config.yaml
n_layer: 8
d_model: 224
n_experts: 128
experts_per_token: 4
d_expert: 96
d_shared_expert: 0
activation: "reglu"
moe_layers: [0, 1, 2, 3, 4, 5, 6, 7]
router_score: "softmax"
normalize_top_k: true
routed_scale: 2.5
balance_loss: 0.00695
balance_bias: false
router_logit_norm: 2.0
init_std_router: 0.00922
lr_router: 0.00173
vocab_size: 16384
norm: "layernorm"
norm_eps: 1e-05
tie_embeddings: false
optimizer: "soap_variant"
lr: 0.00261
beta1: 0.95
beta2: 0.95
grad_clip: 1.0
batch_tokens: 131072
seq_len: 256
train_tokens: 854600000
steps: 6521
dataset: "wikipedia_en"
Below are experts of layer 5 (counted from 0) of a mixture-of-experts language model. Rows are named router (the router's row for the expert), gate (a neuron's input weights, with its number), up (a neuron's input weights, with its number), down (a neuron's output weights, with its number) and show model dimensions 0-223. Each number is 128 + 32 x the weight over its row's rms, rounded and kept within 0 to 255. Numbers have three digits each.
After each expert's rows: a language model's description of what the expert responds to; "gets" lists some tokens that make up at least twice as much of what it gets as of all text. This comes from a sample of Wikipedia text that the model never trained on. Tokens count by the router's weight.

# expert 17
router:114117139162058079138093120106109166151098114132122129157099111206182111142098108143073185156152146101154141154125133138156130164167136115100150075197143124182100129065103153167129124098160151114099064106186090120130112115104109138161112157091136106160114096107153113148095199134138123139104145112187168138120122151067089175109079102136115174165120178088140133207150069158084149134076119179171108122120045126100132167108124130146127116097166158074138105145131159164065150140162156164162085085072150081136118085161154146127094145136120114144109087117147121158117117099106155155041099128088117192152102087168086129170149071140122104123084185109154167115111148113139137061163
gate0:105148105132126163181169150126143139129142137087104106091086173156196104132161113149161124140167163112147142108129099126117157136101145108121087117114163164105132135125095116166070143118159144099141122074163145157180091170183155109123103111109125089128200105095114097082097082131101101085089177109154168127124120123101153076084107141086150127128081113145189126170126070149111212029116114076138100123114107135121104183182150137164167109165093067125113108159168145166100118123111139131099140084128134137141105137175132164088133118155100088172093083180096133170084208121163169097135135148163145118093169057135144121106089136196193183167109140133158174187096065171156130140102
up0:124111118124137110142124125143095121131132175204174113131190112063130106134090154136111170109155141153151164166076139166157121114170092105124132136115058093113093070135071113093137115132136128142166144121132151187153124139126131172124095143121085118130129099134107093166063157081147158134125141111115099101110104112114126148134116134152164065150170180148185178132074162162203122105067130112083102126126106121136117154145126107170132109120120109127152129146127125149108082067123119133131102169096195133165116142193054097180172156110082080124060133150095092174131090110177154100119061152145103107093117147183076123076112133149142120059155196098171112203129131156155191224140
down0:118103106072163069103229156152117103173110109100096109109119109147207159173113170107124128187097135078120137194110110101153162114150110138149130174171119143094078077138094118123180103140121131166074108143117108149167101160132107092052116169079081077087182134175117142107139079113074138093147201092115154089155166086095157119115116104155164141143082140099153082162139124126137155133176155039154126113149141058099121082119109150095086088141099120156134166146085151125094149152205159172067139141113141120159104183150109137152132149129164143115148155143107149198130151124060165139154172152128144140086128092148117110133142156107113151110125152136060124174173093129133126144099
gate1:124157138124067109170050105101137131128178139066159124144101109139151079169111163073163096172124109136136103081138139168121148150121145128112149099134159118145097138098080170162123142141111130129115078126142151134105111101172144132171151118106117147085111134133130119117128121128122068155116099127142113160184167169120107120165065185058175058131104117097119106126080090120141119136126141168191174089134111154114178101159137149147182083125076153120205097018124164114125191075100074102103155126149114129085140089093136070102174137108141134087086128116205142100125135167130106157106118188188075149057139101117053128133154153129153141114130131169109180082135166086163089119164
up1:140162109132079063185081112134151162079135133109157097131172192105181115117134126131134108122116094172120141151133088105143146164086115137142104070125174118132092154102080154161178161092114117164113056127112159128090151111133106152161136100086148153086143113138169160113110099136093065119154065118128097135169120106113123211152129140075174107155114124139142160132040122120132084102144123177163124123170121082134198106162154167099153059121081196106175122021123144092156183092094067120113163093154124160092160060121158094079167148141143118112098104129142153141132095131137114128113153184168058156114105100130068091136184079124112108118142151166116133097123126111169141149158
down1:181130105152105140121076095117121129110109152151139050095132103126166126123112085069088078136121106150138136188068139105109081163114107129180098158107108227101148188133104140147133206108117179110126109113129124115119138137119144117108149079129100162124092075203147145122085104124120112093085164154153144189081144085142150110147178161144143113102083128067141130133107177101139061110104097103191115137145140126161094161095135174197136099157178168222200104142101142130085159174155130066134141158169113092148108103090125090076092140122093098158079141113121196104139189132125130113076127150128122136131153125138150106103143125160088111042130180124160146137142146085125116158136
Periods after middle initials (Joseph P. Kennedy), opening parentheses before codes or authorities (KOR), name particles like Mc, De, von, and subscripts.
gets: " (", ".", "-", " De", "'", "_{"

# expert 58
router:134097130179070151157145066169124105137141164175111155148152139169159155149084135122125153127172125107083126133189127154129166135106142164126135114116106121106144104107159137131141118127166146131159146103077100097167130103081149084137112180167080166124135155102162090212093133126109157117123135054173193135042109152157134138110082093173144156150091148111165090148190098135158112056051143085103086101093056149180169124155126110156174092100123133133167059096129179116112187151118062169163116108176116077154118087203155188063113132113122105107129098146131125155105132156197127105147150086106177162178109114129131143111122084126132128101116089143132083167113099154108107108149
gate0:082139113135124161081156115133133137104191057176069086223142119126084166116106114118096079060110150129132082104173097116135118109127121116149103096130117160149138173195098150100123136159106139076112184140121162118135153190088110087117151057128126137133112113117123117156121135171133116143159149147146146104017155050165162111114083130089107148115091147103140169156188085090141160116151093194088136118091119105178116143144120118151169127140127115118192151083144119109083144095167067106146103132181148118147168126158089140032177135159169141124122094147120151147114113081115131118135146160142125098130086109122152142136096151127048124117119068144103121146153160225115109091166
up0:111125111120116101111049130120139197127156157145177107103112107124182109113128133091088150136147070125107203137097135135152138148124135145108113141152136127082134169120070177128076077087163125084170113078149128120185095126132080120175186112122125183063134148157155120115086120112136112170175078141148127125172099235131114173127088150171106149127171116155094077096071112151109105164108183101139169127154181085098159069103080183136136132165060130117084134121146060093125162156111133158134157154080157099124159093138138197134079088144132111141139081103168120168123136109182148114102122167069095148123169122113129161132131080096152125108089186123133098098147167099146171188099
down0:089146177097165102160152144099132163151166131152091143119137098085126082169120107105071171084187108108106190143127156148137101106085057192086093113086119117112181148118149128077160132071167150175064186127095131150118088071114130145094140132171177100159146143106142128109122135104118109089049142121064110169144139136139148139140155120104112116138116133099132127088098092103093102172136138165092185086087153124141103134133143100136181179114125059154122072154142111071141139115149109160165135147133175202202123159151161172130096129117140090177136101127098123206131126071180170166165147151124141087104203087138130106117171133099114068131095085122166148169152083136103103142096
gate1:114137168140197161089101145157209197173179145176129116114209126118065117111133120100186123098107090118070076104151098061147168104119155147104103190131111125117155166101135131120149152142100099125148135117104105133175181147118156092141104107183146165201104098140151184125133171179160145106142090140175139145158116098055074157176095090114105119175193117122138163126083130148143123134131197156142113081085164144130151120085075119152101138126107124105103113114142157084156133131096100156118108195051115117133133111155101118116145144190144099149120140216126142123102116091163093174128106157110097132121120143107159065136122138137162129172103054151159104134166137155173097181099
up1:121129100120083119163140165142099019069101142081109140120069136160193136107101091117077154159148157113137142112118179203127098152145112069166157095113157098149081127126092149175101077121129129107137100131182125125095114122116146193105141106020142108080138111176118080110081079117092103135115169130125130121113133139155204095126162146155164122096090144118124079174129161085124124114123090100126131177191094105094116140124141159089146109137189166142159113193122113191053152097139168106140102076172130118144140164100165123114116125083117149090156125050113122154126147170075174124127155101157183139125156125139097128154117116173085174115189145099108125102090128128098160076134
down1:158108102134120130076110125094110110116102129113053099123075089082133150164134166139115131163178103104145164115097128134141132196175130097132211106102070078150113166113118115176147114154074112159105103075187174174144087157167104112046116149111122104116179115143153100120087099121113140147160126106085145116136142072121104114151135169079120144117143127109160124137097171206151093120128128065146135101086096117108099145149121125061120138145138152083165114081132109141182067095177143059076166107188159181156160083033134115144122144150153153163122154141156170103154157135108151121159141160227133086125095137106157168148128125140101145152201157097143076155123127115153154176127
Hyphens, commas, colons and digits inside or between numbers, designations and ordinals, such as I-56, 17-year-old, No. 42, 6th.
gets: ".", "-", ":", ",", "1", "–"

# expert 55
router:105097103177084164116163143187149133163165110120155111130114115156116175101075123130096120141162115151126159110125099129173141082115141061116153125136098157094132109117155160101136123124122093089155093120085152183176122098120139160230090113123164190132107103108168077078129144110146130100125111049099131149148092109108122139149127098109120073091149080156180179144173103086112079185126133086169156172148133119146166144081109131152178097071171158139125187195152117087071206136159077122135112160106142203118152100113086125099127088136146137164136068131145106202143125134109072126154149155120182168162129149083162085069141112114125150138099144099138081168126122150137083059152
gate2:121099117165145151104095117084133155125059073084103168198154080144072133112119169124136170152183081131169100110093056099153129120154079082126139161168168192124141159061126088109068132170102122124108123118140138148130154073097119091126162147125151137114164081091134136131120125112111143131164106154093090141099168091174172111109129144120091112091149088126155117101223143043131105189161102076174167154176128156162123133153095154160152129126166068162070112121123100137046162129141101093100124176159135125096104132141107096147137082103110062121129132104118088117160154067108160125150133164088087110160153230109143162109110135129111135152184146126151115167174101122108124100104
up2:102098154132137167115109118155148164098075124135149145198189093158105171114114168093139243066162135166170155139166088131148154093166102082178116134164180120178106128072096141095142123140080139120133092104194136134128113119142152101100084110168164134102138106159135141125103154090120147132101146132121169100099157079168116094199145119138113109081146104114122146098155091058137129104137124118175090153176099105141110121146116157165151100128163104122130145106123113095122145182145088080108074140132113109114053160094070133110058041161089109099104100134138136133102134120097144159175093154080117157139186206167159120147057152156094134131163116080208099139141129158129088126095
down2:155094140156128109117138113169180119140099129149126203212138131157109132103075196114188114105155147127135138114098153135133159164138048111124092117161140133141127147103133148143114114197105139120157159087134078135090120094102139104131124109133139115154186175130072159103145149162140127139143110117132138178106160085174111128130203105133075115137103114095183116114170124157132091088131173092125133130122130110147157127155098151163124074094171137129085133174165106052067117124215128117176117133116139115152134168137051092160053096113132073187082155111104106073166177120164045127159111114093051160107131129091139135101120130103122098193100083154172135121081182155152101070132
gate3:183112115090108132116097150121096091106158150073169089109060134109142083167168101099122172141161097117056146101118184094177156154123021184124078097145162189144095114096082110182128126112101138161098116110111151093095107134099172133103149138051210111172132179157075058193145142119119123106129096149082098119121139152142136147141160161072139093102145106152110103161156104114107104071153117094109162164120121088134164130176109116144134131076083179076153192132121131123117173107132149102061144156145121174130144150123181180145121137150068057170110113164165121175118121123147116120124132137117131149141103156180154112093065094140084125129103129097172123172148152152132126153094
up3:212116110076109126078104134120118101116110113115099102143128126092125156153138142156097124108208130098116130086107198142166154116120034141146116148122169176158075064076140147137149103130101148136138146098099157091105101097141090126138138156077195110111164148128112117139169088136150111047088145162095117113147159089117144154086169158113112144091137101093125138098165111125131089096133115101106138137140112091146141153208142115130112145049152126172143086119107168142135179114074115066073139178185136200143154108095151188096165128114090121124118093128145108166095124090105088134143134142099046193153139200141144126108137112133098165120169134177147136201140117221168161127120
down3:106121153074186110160159077093158167137132077153140152103110114077157125143112140159162165165121097109136126147161140193195119097124151122172140152127189091145141092114154109080073166120136105165204099114149069155168143142051075134144120099130094150117064104115102156114081165128159086133148150102080189091119161163098143164186133125123112125142173088141082195139115095095116147157118213092084139121157172135100086118102170119093118105123195208143128112069135117156119110114122085105100133158110104129111136163113126088103102110173166129100168075124173204166157126097134121177114141094072127160116156165141114110163087122094113192121175116117116112140105100100103068147111
Colons in titles and citations, such as Gotland: Ein Fall, plus day numbers and century numbers in dates, e.g. 13 May, 16 December, 18th.
gets: ":", " (", " 17", " 18", " 16", "th"

# expert 19
router:129111128144073163104141095151120108027104133126158178163169169162161137158102123096157210104150113143128086110178074120158078153196179120153110124125113092115116098052081147156153106152203139139146106124071082148159122130088133107116103165136111118145152100127194122098117129087094144189173091112146145118123089085129112152181082106173129160139128097163131120095122146106164130089087091112125104123129092149136094182072101094161112074124095073173130131109060151064130171152130078172126088176093077059163197139146125174166147124159163189156116144168147150089132142185150187139137087149098143124146111109122128103153157137080115123153106122153104127143106135115133105088082
gate0:191100146147066108117149174161084137144134186123144164122164145134125136136121199150125110128130154088150105131133087098112175100158051103104117143172143112159116108107155192120077181078125128110131089060100104141165132142128097153120098138118123187174118046075141189098107123112048148134101151138169107126106153115143115094063098171137113184150175124130062066143107104128114121128138136109108132122141154148088147102137132118108088134143085110115117101099176143127103132107143170081134126100128139100071122143129159089138205171130170137124118074139171145161133109101158168194079095107128105144122135099056137118115126059195148125117132090146084173072192166141195120083190
up0:093155073096143175173132117081168162117155091162141112140114110132149097168137097070153137140113146202085156140125145161132112101139167208129144129154129153088146102168122076149147135154098169142129150150184095105099185173164191102127144126119086097092103129183087086123173103114145103128127189124071153133151103167114132083194119092101143079154074120134193180144129110127142131163111172130132125177090153080161103163082111159170157095101115108130104120122091082157177113155127069144146113139146061113135116153129110129159064098124104152146167186131082133103146125151073089086136122052111177091126102130151183110112147166067105178116168167132175120197062134133125142126085
down0:189093078147069155142159082118065171058112127137124089076162085147110062126115126141123114192059141126086136134162156097166150108179152155143100161139132137096158148131122120140168111098159128131166103124056113162129158153143089078153137115148170151172207222132085173097110112119160124231131088177113102081116136125167177123181109162131162135118116156173045113151155096154165161154191115121124167130108111118190157147132109097127147119109114126134112125153080082144074145135118103090092119152132111176077132099095112130116149149119135142140135106162113144161090164163072189105112153132094106101140147102114159091064093177143115136120126126132086094103059104142102128102120
gate1:103088143109102112134116139162088122152177088176130133114089087097177163143115150149133073104142092173160072126130152116079096134107171141165136129113103140158169107120089107139166140086124115123103174132102158129103141060102070148123052151201113166135068122058125135162153079095109055155149091114075131122144140108144160058144160122113066118111203107124119147140118108121128102219154123076181159126125124152119128144108067143137153127093128104166166131135119149147047131123179165150169198150153159145178065068158116117096146136154143082124150166136193132149126150093122091145103162147177161114093128128148154134130062110145145157151099116067148125151135120155140125131226
up1:172137143144165137133061140120158060081164094111107148162126143202095136096126127180095124140115146177096016138175095140132145150100160179151120161153170112118112074170027197194164108118091095188080128147097132125071081093147135128089095080120109079151237141100176141100080090136154105122143106122143149149123112059164099169152105118095135118104085123111122109128168127099161123145127107137139141163132122122106096117113073124145105135153078122111152118123094096090129181087167161164126152135101146127127143148091105122128165160117162122107089128169138148059132163107168117121104143154156150090123091133210163158121107145080153122120139113104183095111146099125154192137117
down1:105101184181090135096142126077139100111117099109166086106151094146110077098106145113114123197149147154143153110111140116139156139086071159104149118161176119135138109127132086141104097121138178114055119152088121120094113067121046138115094122183152150159168173165190144184155116183126102107144107057133157100150140114150104155117172121145175116048082154157144059087135150124143097112134079195178155112145144148161143098122155168133099118164106135110155100162139137133091193114104073154164098134112144183219175138086158110057115163131149085112116137155188115158148116135135162048109128168133079106086164119132153099135130127134148087104048139143101139114098129067118149118155
Pipe separators after row numbers or position codes in sports squad and results tables (MF, FW, KSA), plus sentence-initial He, It.
gets: " |", ".", "-", " He", " It", ")"

# expert 59
router:189117157192116083123121133111094135089129075116166115106119144130080159164157105143148122091180126164168185133098122114113106139106141129131172129138189125084074113116119169133083129174147167115153077161135128161124126125115062157229136092124096145172128100084188174124112163153176095105110081108181069181140118161125064114084055128142151064143121119122117145157180126151141122163114096162145078103104063171131113076113108146197189135136082136103079129159167114119109172168183125134123080134116135069168171108114112156169180146155127084127105128120192120103105150080144137145102159184146141173136150121150173106099107107089104142072105163144140133123111126128094129073181
gate0:078098157143089083171172175121099101114142144131093144197113099114122185091168125178100097138170113168142156134161164083106101139126165134121133129122119166154144100119173125136141122120157160127132118131094115114094132135155150141153142116138104107089108096119185104148144109091151079129068156098111138128173106041114092205106157126114119133198146107163121158046128098179173117100150083188120164165067132158126084176189127122158148058098129188091181100086179126179123081148117113113190122125127175211147155181134081122114102089124108106130169104169135140164141140120163135128161100125176089161073164114151157112092132126116092064088112176159100141113149186123155077131159
up0:164115103093181130126138120146141143146116116127101093145132166156178106114037146120153150132096148187159122124153114149143137105077111070104218194144100154201106090156114118112133118164122087168194159150087192125137077106136140147116103069075095102135160123135108111127110113169114123155096125136149035167139136135116124136123128115084155104117135176090142127120140112134028181139130142109150182099131141146112181146128112109121144139118139151104118191088137132102150117147163133123138153092104098091119114080152127151135129119087144187186114114148116142088229187144196141116054086117157121121147151159158037180110153078093187147177116147151089104086098125094120155130107
down0:133162136147116177112100163126147186150192153127121156087205121121106084151134141094128108100155083041200129077156099114123140132153140144117122150100148121106110125101144151137162119109120140038102116137122124108178160157184149134092127086126130132109105096136170173092110167113106086099157184124098129079075161075101100167127128155082147125113171163100180106155143127099085155139094178128087149134131118107111092171147078169070157118093117073124141152196160140134103162094173061176130107099172163145129150151055146100127170116130128064117099141090150097137091097153128104136179180134143128095116159158098122094093189154084047124170147078136141115115105112174065183101123
gate1:113191132126122132153135113111097077156149168118093144091106108099144109147119041099177147131144137150173120143165091076123150177065144187110140116112135179198106168077123140081161091134121120186111115103117115115177111146128162114128117128107151181106123076118168198181106116102118083115196086125096180122132084132111166088102158124160075124157156131086121126179123119106174145162144124150101090119156130157175120140136157151121083102161102206109128189103176087158114149155149124104087181186122106115113079045118141114096134092152056094108110126131183151160156119164098153130105116125185109122158174106135150056169106174063131177087110086144125114092138087097129105168114
up1:158147175178085126097109073156157134125117099104117107103134120174131130203080106127162062130159119139100107126149161131147117150089077134101090123170083098167146121050078129144155077076155114057132174176151145129147104143087078122103108105140109177134134114108111096144125099122137132122147096120110153104109091163123167099097177120155160136150161113091086122082119165085184180202134122142138099108167120119159112105123152159126089149110133143127151151085082112124071083138142135177097172188164127096084134022179157087094147084157160138064075184101101144108124139156128132104095186156111143103139115170090112193151085113053083160118159115155170085118138148139089152168111
down1:106160138127103148158118109115098110101168156139120079113103109175122083150091131122159163125168125079094135087155129089098163135187165043164152101153111140104112142061073140145087166190186163065137090165124175097094105120170116161100136090106132182138194092099142110167137139134189083142073112055091156130112115110069197134170084130099172179127168158138128092143156104145130167173097072200153147094101128096136163108173172171112150135130067105137115079080105112148093096136091098189128127167072127106087189091154160118128177157140137124115147107093109123088128141097174147092110104137119079151140111110127144116144140124132128159150133164093172119154154099151081196125112
Opening quotation marks, parentheses and brackets that start a quoted title, gloss or aside, plus the first letter after them, such as ("AE911"), (South) Korea.
gets: " \"", " (", " '", "K", " [", " k"

# expert 31
router:139117124096137187115139234121053112121167125118154150157121080115119135179184077199186173129084185136098165123150102109146087156158142156163116149112145126139112145141112124113080174105042152103094118147116117152153098137121107095111179120141198114096109022139095119066088095177151088167127108131115109141143119110123135181122103166150111126171165132151100169118120140084166142086158079167173093192167164127171133120176158134108108128110150141117104174113103137129151134117119144048126111151090143193132111143077099103158134096090112116141176174111107044118093107127107131121119072125118158161145138086144051099145113145137139149134092131107139098107108118123133204087168
gate2:041118149075121135098117097160156072191164131108083135122178153182148126162129101110125200100127142140163108067130137180156101139131137096103154183070122149128134104139125142126147122170118096095141155078139103080121145093058163125081152138149129095164122184183147119158102083095193113144113145133082135054122086112083152107077180100117092120167121130144130152131113144131123145109096185174058153111117133127126139159120148155195101148133122129148111090110142111188117158100125129158059116188153114101164102096051108151119101136140104117115128186179149104070197110148096151147183148081107101165095135145171156150086124174113078171119124129110153108208132142138172129129068
up2:158140155063107129098144150090112143099057159218101058091129119103114109122168109109129156141175098218151138164148147109111112131161135102117114102168150143103107115120120158132111117124134166117110135139136139190156174153100101122195115102091124155136116154059157137117144124173114169095095117098194149089102167172111142107201123082133129150103211142115117065109131087157103168102166152158124081163096160168084096106173104144120127082151190144084147168090157125086157070128142141175172126129120148215126141177117092076170110162170122159155118137069098148177099020163072156155121150137126129104175118151133121114114126118132116128134085117148115121152150106094146096127169
down2:162156090106137123124112217119126130136142105063095130120078117182134097110128154155158084117154139103148230181123111133117171140094067162120162175110133148097127147134141099127122176147198163142118120145136166177153143112120178088126124101083116136120157113156132142133082163186085193128157135087095069146113098096135171145124117150157121122137150127110116052081093107143099118109148106156177159109122113127109153160158108155127114161128063114133137139138145145065109125121219123118127164173124059100120175124046091100167151060146104124153134145127154191149114139145034102068134128192093106138130084140156116159107107114127134160128136104160085087167033143131128123125073
gate3:066090099111145126185160126089133147158159062113134108158168122095103116130144064174103083137102113128182109136172084096121119123142142172121123146054103142157150149087114153094147110118114131144128185102124186082114168172125171042131125160122107136148109144165141141142153084183144106112085120088111142074134115162169192127124183162122112119173144120105117144130124173150110156163104134156085126130123082135069098122136196143225067125106136162126101132105099111161152133110147140125074115153187195144137122107119057150101144141168128140121127168135135115093158129102112082124108091103067043135124167102153145122146121127115070204105145198110127131146140098187139139200055
up3:070113146133109130137120083148129163109202102135120115124094122080137135080163098142111062134120096127133105197115106134061113111168108144103122135068114171129122101109107095134097075083084137152091121106156162048160140156161150087125132150092077052108103166177096114173156091143147137178076127140128095057124133176127157124153208185093129126152169072123146099132143174120114144134153091155134161118143103182113106133180147171164133097120104143127115180071166136151173143082126145149095151110155190156130101098083112167114099209136103146114169148154088158102111112141173160082101090132096062148129192104125121142130199123108096140091153170092168152159137116162127148181079
down3:154159158128086126098108094168090139170202132154091126119123186136130146130158130208137066166165131150099143151145111182036117167127108131087117139148104134170082168059160132090105127143135101122118092084123145133099101114122153091099108135162095107099114168154119138110134173187148122149097169084163056165157114152101149116086159163015129104139041161169100162124096076096071090146141085140124169108104123155174115100115124145127069167169128101102123141140173099161109162138124108139094161087144085136162161119091130139107109120109123175082066163127113131117131072147129177163141177099118154094141172139168172113073131174122139174133122078139154149175145093080139163123094
Line breaks and leading hyphens before infobox fields like Coordinates, Country, Born, plus prefixes co, anti, non, semi, self.
gets: "\n", "-", ";", " (", " co", ");"

# expert 24
router:078133148114115167088153092161176128110127148149155141140151157145096163068123143122109071102126147153097078080105083167166147090167200110128118142120068081162129104172134188131120110102108148120191108095161119173156136147102104172150037130136098140117130124120109114183179083150117153145130107118097121121146149139111108115110116148102072116105084116112139138052142082087194131148170121102128136160127105083169166109124104138094169142116166129188120172112093082112060160150129130115164083129140149192142106084126125148085142074165179148105106155153114104158092139080151023150144144131140165123128129189172179167119108117183178134106070112091179151112165144099176096071166
gate0:090108132117112140127083156137096087082146178136115153117133099109126125117120164070136117139119171152147141073090160152148118095163118111155128125093174121127127193144111142129103108097153102126146115110180147129178130175095070133186123137145135144130108099150104103155143178112125131073079146147081154153074102109101140139119155144124134094178188119121188100114148079168144125118112196121119179203104161121117081140075107162105085136084123156135139133172075137134081127082094162127143100205113115214175129179161146077076113109168078074115177125099163125182127028132080110088194155138070065183162171112146107115137082096171118168121158141110140135115170091118144123165151
up0:132114149082138136051145135096114105069087182154158158053129131144120119081125146095124106120147149143171133058117131191102118161125138166141099156091160070140106129157129145156101159141146107123155102149128174170148098156102091184153069202090105097199149158167137167113120129144158145103161082129137146147109120114156128139132161131151134151140176123139160100130139136178124118135120217132119135150080155107113165133118111118101077082117096096145131170144051091173105138148089111106095126178069137179154113174140122099123121140143105115072179156122153092054163081125129102118163128055166100205142173131174164130130105105100188170133096054141189164117153109102194153165118
down0:122134126124113113078126128102060140158127126133118145113158167115152193116158114152098156134134163101112153164124160120168168124156099166151168113133127150177058159125156118174129096175084151186106144140156111111131100128135157046081166110129088105099142124134106092181153160087095197128114105093172093051155076124100112138072120172189134089100060077145134097143203120100073126115149115089149125167165159145151096158156107153136081109077103126186141134097099179120088130176139084192108155091170140120130125140094133092116106138099130110151076208096187155190111172085112136072149136143107103128116141112127130164093103115112146131167107097151060135118103152083079119108206
gate1:182091151144145142175102079169122144150159130102094129145068093120138117078151190209130093157138132122081107188115084144132166128129148149156145112161163133088166136125130157118031134137058147149134128139086106114117176113095152106146185152171197173045103119057148164123083099163108067086147152106161065132078108115126078130170167162114122083100116110087167087134167119080135083138166087117108170134151129072142157083096125141154119162126123110102130149148159102127112087126145152116136091142120141147111165131093149113117142099127159057076122159093069141129163216151159119086123169140170121123163093156132154133134176171091159140149124141131098107065167130084128160079140
up1:136164165147127171162102062178116139088161169126104112140094091131106119136164164233099119104139131137099081198092069132093167143115124117139165116129161114063111158168147185134030104144072108154155091168095120096105145138106092147163131134152197231112084105077126150144122102188144150122142149102163058103096115115141073079171135144102112116110110148085149128142187150074126132146143116127114148099155134090140121082097122142170098202113136117066156143108142129108122066117129115158114118121145116167103198140091118162106139134116167044097117159093089133159101172121168102096111128171151130110165101109147130154133177145095103162109134128176105102067145112120140128087122
down1:133144148185121075132121095144109073130137156174125137098073062148193195159144110117094121100120156120126123121129117070147131124139066098177155086148141095116150116111177115105194094180125124158102135166107123044103176131086067155131180121151147175147136103150179122172152128194144143118099097151118146109119129065143138147157130064117147126170076147134161105167100156128079169114122143173143152095147110062157146161081124127126117145154143090092141124158099135101170127155100144179158137100096052129122144101058056107161062087162111132159059150143132106157148098073121153124135099178194154150083146091147162130147159142141137128053088125151151140076111182149116099100139
Four-digit years in full dates and citations, such as November 1, 1961 or 1988., plus the comma after an opening year and "century".
gets: ")", ",", " 2013", " 2012", " 2011", " 2008"

# expert 21
router:106116169162130138135147111112119080146077187124118123126148146131152123136083105106132114155143183164083194087134117181108162172129135139100125077151106136169102142129112108108188083103176175119193147113097116101148095155124146125146183123117115092147165143189159111080123091147129133117185126079147150164117051128171142144088095047149126139201121123101179100165155172198187109111086156165110097139048090159143073194117147087084151132130133157158087081108134121171131140158124118142175161129162160047131127136179152135176109083138090172173105115129119107154126112109118121102122151131106143097073100152113100117199157129184113150094105144144100041143089154158163136156115
gate1:200183147108125140114158161120092097133106145129139166169173186100105132089102111167156090131162082146162148095097138167123085135143116188095134156160139156147157170106131041105126096157141111063113141092089119140146155053143072117134103069112110100127128143174118080072111116054142134100113147156154125161076109144110128105140134157118161080095153114077095141075137132097077106128184188142148080123166123171102122131078135099170127126153136112156160091172068076114072094150170176112141119108127171136055112146128080125106080143119135127134092178177153125117125180092136139198121119078229137112158106146103129129112158118121107127132060078102103153125157163085165110136156
up1:093067060177068131154110123146157137125172107136144124113112074153170102177177127098104112134145194094114097145152067095089163143102101100128111139151114101066101083152122212154156152088059152189142142161153107100123097135171181102111110130143170147140148115070161177198142118161120098169162111086094118144166168137153157124183134096178126166116154147210172137164131150139118156101091112128111115118083118133194130136151110139095152152075120119125165165037194134102172159099074049164123153119133071113157120142100125144172135141146109119118156087127132106142137127172088126108123090155076142134141145111118082153147090160112153162130152187154146114144095124192106159109092
down1:148084097182120159070137131127128131091173162145112120114145113113081188168158173075122141051150161160118109184114139115093106149121126134189113144166133159062081095129111097121126162116120065139109140144137136136089114160137134154114100074108143159160129150118066176173120150085171074103112081111076121149158105093155160110117160102120117158117156131125163113112122121111142125100192115074130082056141117181100136140088134134150125133085092128112101176122185129166167212169134116122110115192139092156109115138073173148093159183150169135079139056133114106152174144196082134142091129094133158108145082156202078124108104065142181140142168199111132164139141162115074125135098
gate2:109118111064095121117085119143137131122144144088144115164200067125128134076160104118096149146145123109152144101119092109145112073134085104134120164106185164157141187099072142135096140143141112114126094124126161151189079142144142141165103166081083138108120140137153104126109102187142087171115188137149088125087133091130145120175106141105180194115225130198138104050167145102158097161139123136136120128153209081078126161136093139133080141195125107118103109117083128113162114125175112079132125066090096103173121116152130105075138134131048156145063156143155152108169157114097144050159112060144166145126127108171136079140164141123152140155192104084181176132141090135170132118099
up2:155091082121120114161083148143142156063136112087135128163190104115091137055115105118100129192111132121166157102101103115166165119160129103132092161098182116112161223111118140096143134083128149088123062133131144137144089149088097136181129107106083122147122170104148119143110090211141115169126199084129143127083120093100125150127161142121177212118189145173155103065132198145137108084137123135151115175114190136068113172181144125100089115167137126109086127119149161153138087118172125090125145099098142147148090130193107090096105128113086122142070116125138105136177109164087152062143124082121200129151106072179134108146145102100149170124164119078182171140115106082175133132145
down2:105174140142152099088087131169138076106164156189080098171139155079102175125153136191165076101139133107094124120128114124101072132136105101131165099087117041101123175117101119126175176177153156142122108173153123157114190093121132133131080137133085140080160164109134145099173131148161159125139152108091147108081146081150157151111133172159136159110139139181034131090081117135121166153105120161111139178139075111156110123160123095145160126065063080124112135126051122099113099171170083084191115101180080113135136115127146137186119122101155099154159118153108149108174158159136039107205099130160139116143113135116109133124195155133101098144175110097111166144123098110155123045151
Past-tense and participle verbs and -ed or -ized endings in biographies and tables, such as elected, renamed, founded, retired, Romanized.
gets: "ed", " |", "ated", " released", "ized", "elected"